From a checkpoint of a small mixture-of-experts model trained on Wikipedia: vocabulary 8192.
Below are experts of layer 4 (counted from 0) of a mixture-of-experts language model. Rows are named router (the router's row for the expert) and show model dimensions 0-255. Each number is 128 + 24 x the weight over its row's rms, rounded and kept within 0 to 255. Numbers have three digits each.
After each expert's rows: "gets" lists some tokens that make up at least twice as much of what it gets as of all text. This comes from a sample of Wikipedia text that the model never trained on. Tokens count by the router's weight.

# expert 14
router:130107141155152130152114119126082124102134179151106129145154119106108107126137090122180110128109136142089100148184185130065115092115126104133141129124114101170124171128147130157074152122093163144162096167095105172136094070124130121082123129105133129106138117147094173100148195106148116164093113114142131110118113128119128135126123119147137104126108141145097125128124066151138139134130113143137173134114150115126142115124119142180126129102139150128121158130088133098188162145111122143107134126106134132114103082116125117129109120087150152119168144148123103126120146115169133129125078138129128135132149097086148115142143127167122105135133157108142132159168153104102181100118123111154076066141116138162140141142149149116134158161165125130127146136141118111144088144124107
gets: "\n", " of", " in", " to", " for", " as"

# expert 9
router:125101126121135097130157136140131113169150098151118113115139133123135137142147111105119093127181130149124139154170099115126114077128113163144096134100107179147102163104152168150121133111156091095094141140139139150119106092125103150143150169105148157133119105157145169141105142118140126162167108106126148144097119148115133098153152143103116138118101107144114049120110136119178099169151126142133161152111100121117144157128150178088143107142121111133090123109150103159133111127150120159106096140106091103152128108160141151153092158106128108109150139145086112121116121080129184118160128098145147157110142141157107121128172129115104113108152089111117070161143153140119185115127095100141090096124137132156147123168132118169154135122162119156058115106155116133119100110128126
gets: "|", " |", "p", " of", "P", "f"

# expert 11
router:111125104134132149159125136113107079128133150120138115138095060093136144133122136132172106106139189123116129126160187095129107115171154112140106119124136165116145125096120133119172169128136129120141137130146130137137120103065105164124170146103153147120107103119074099128181179132114131132103163143129142143079143116146079161103121086117110126055119136152120087147145152132145130101117120083149148133142130155190144193114097138143146154135175142115110123116144073104112152134120111147096134158140128162124148148122104120125109131142115102163140125127107105112126130126109104101108094163120135120143143115095147132120119137112120157129188079164120114126143132114114118149126154112100128135133167101168111149160128064134111116122103157158135104131114114147142103109100133
gets: " a", " an", "7", "5", "8", "6"

# expert 6
router:137069193101132128158103104139096118117089110123136117124117123111079144153095124146124105147133168131142120139132172127046155143101102125111152164116130147196126121102143126148150152112087118129070083150123130151106084135159132147108173156104163095147118157178124103124147145158156121220107113103113130142091119108134157101122138131112121142096114107151102083145121133128154169138172126149158129112123134161177132136129148141125153151155137151135142137060116144114149103153128105132119115124116114127115132147108115122139088142090135105113114103147086148155140153125147113108150123136123140078133144127124126115150119105113093118131128127151148120174142149113111094129154119160100135109129125127108089128162119103107089119085144128139136109138133173139127117153155154
gets: " ", "i", "u", "a", " it", "o"

# expert 2
router:115158132070140143139164143126159113114131125165112067148091103109090138108086114135135110105134156140145168113115138152111130137136128116107097125087127105129118142127164149104151165110132156129123122128137132139088107129137115137140094143104164110096156095157092158139137136153146091132135120186154159130125103122131158135084159083101129108116132175124138067150107117066130132161132126157144138155124121124160139141127130128129135092125120145108145170106117109100153149117167149114097130154101128119124107119143080150165124138156184074139118106136143094171121180099158107073142106101129135093122140137114098146162142124142080135124150139141110174160174144116139156106119151113119142062138141090172139159133115146154145131122132103122112134126150095086132128130104091
gets: "1", "2", "9", "0", " (", "8"

# expert 7
router:073139162106147139157103138118154133109134168143100091120119157099089146132142157132160104129165130122125154185094172142126154135151104155148114128142133159170098122093139074116121167129126183092124130132111129166110095116115099131115090105136150150128134133133136166163097128119145125145148095102163140124093132098137159080118167139155085115135113117141123057127110129117130176152106091127105156139147127090180071150131123118127129097109121135133128125157153112125133103124133123130165107143144082161128122105084098183141107145082126107163144093111113098137147150151120136120123115131104151090159096117166173126144136121144148095167137130096138141140121126098106123127159101113181132138082149137121128112129146096124114114122148157158138106146146105136102140115156169
gets: "-", "1", " |", "2", "0", "3"

# expert 12
router:168136161091160122093115165134149115139156115133098139173135141102100118111106110118133124131148149109083113150131137142080106121100097108113157127168163078163075128123112146119095129132155136169117099171101118126110134145133118129123154141088117136133139147162138122136121156158156110159164155141126105137106135115116082138105151136137085123099098137120152084066145117126134174128091086172136142144152084121166148145123171184128133131138068114158144150130110136125148121094137092118116114184127130148138127141144139138085095156145157109144098141136085119126141129102114078128112134112102146135105110147077132112141099120121122130123131107166143166150191120097111141135099113163082124112104173130141128101134168130149097101122142151153106142105124136163147140125100151
gets: " and", " B", " R", " M", " L", " C"

# expert 3
router:139085100155138133192157134135122094139107115161105126147135103121096151124077153128139124150167193118130123145113175158176113127120122117123121151148174099153120135125136113060104134116086161097137090121193147108085112093132124143182118132114121137112129101130116152120133163112139133145126113104176146154144142125128141105110142116131128134103104132099131098091136121116166177118102126144133110107130138115134112160109120137160148109114157170139150105076096132133150125111137150116138060102130121118089141123158116100114120174115115153157114135091126096161139107088131120126170123092157122131096175112118149093145123119108124148117098113123086171133120115124157153142102142105153141101154156122160145120123103101163152161082123099145140168098117108119150120086110143
gets: "m", "s", "on", "im", "n", "ir"

# expert 8
router:083129155097106134150142100149103129104125129117119084154138140123149116125113117154139118137131138089118148145179117131107117104128061125165144122074130110123112117107127144133188114141096166160147117146140122153116128155113151117127118073144106098098104127099137143135148179140147135124145134089113125174081143141105146140106090143099111130097116185158116089119148150115177154182103148141130166131149074098192109135139127126154128119131102151109097103103135133110180105112122137093132115113113105104142094134139144102147123146125149093165116114181113130130118172112136130126129128120143137151123139163076142144128121161111095109124123113149112162118173151088111146119166141139133082157093120071159137103122125132170100119155157109148096165142149098137150135111107141
gets: " (", "-", "–", "/", "(", " School"

# expert 15
router:110130148125154176130119118113126147143143181149112129128103161110104115167141158140167138150122133134158127122111148098121126126097145105152104161162138096119154131140117135128129157148101128152167115112134132124071111100123161138125169155135157133108152109145153115135109160128112100155131102136101140106061139146106130078112131106154078146132057133123148059146154162151158163100158157131120123124144127152121127125118112152138124137137117134137159117148143101120130095083096107095108096105099156176171117151141110133167162149117156083149101102117132137123168129132090148077160144129127101106142104108067130132156093125136079113141123115123128123113103135100152138138124096144130100125157103122125142084164153130119122154167117165125092106112153134143135091189091098
gets: "\n", ")", " /", "″", "N", "=="

# expert 10
router:111084169147125145148189100125116103108155126132117054071121139118138143103116105128100112138124108121119142136143184075141131119139142119140108155123089130126094131093200125159121161128162084163117119151136151128096139126127114100131111102073149169158160121126157114129117147146176124154125083157123125110123151114087175114118132135167131116109127125130175141121182098115180124087146127125134132106113111098176093134086121133154119111147159163150152122130119140101161123109124120129138145127139125127125116144128120116143120123124156101165079115145124138141109106069145124106121145124113141132108159170101099085163130167120163136161129127094144085135122117141113124106115126107110136097102132139101136184171148106098130087132148100165139114136143118116145135116091141
gets: "ed", "ing", "ated", " other", "ly", " new"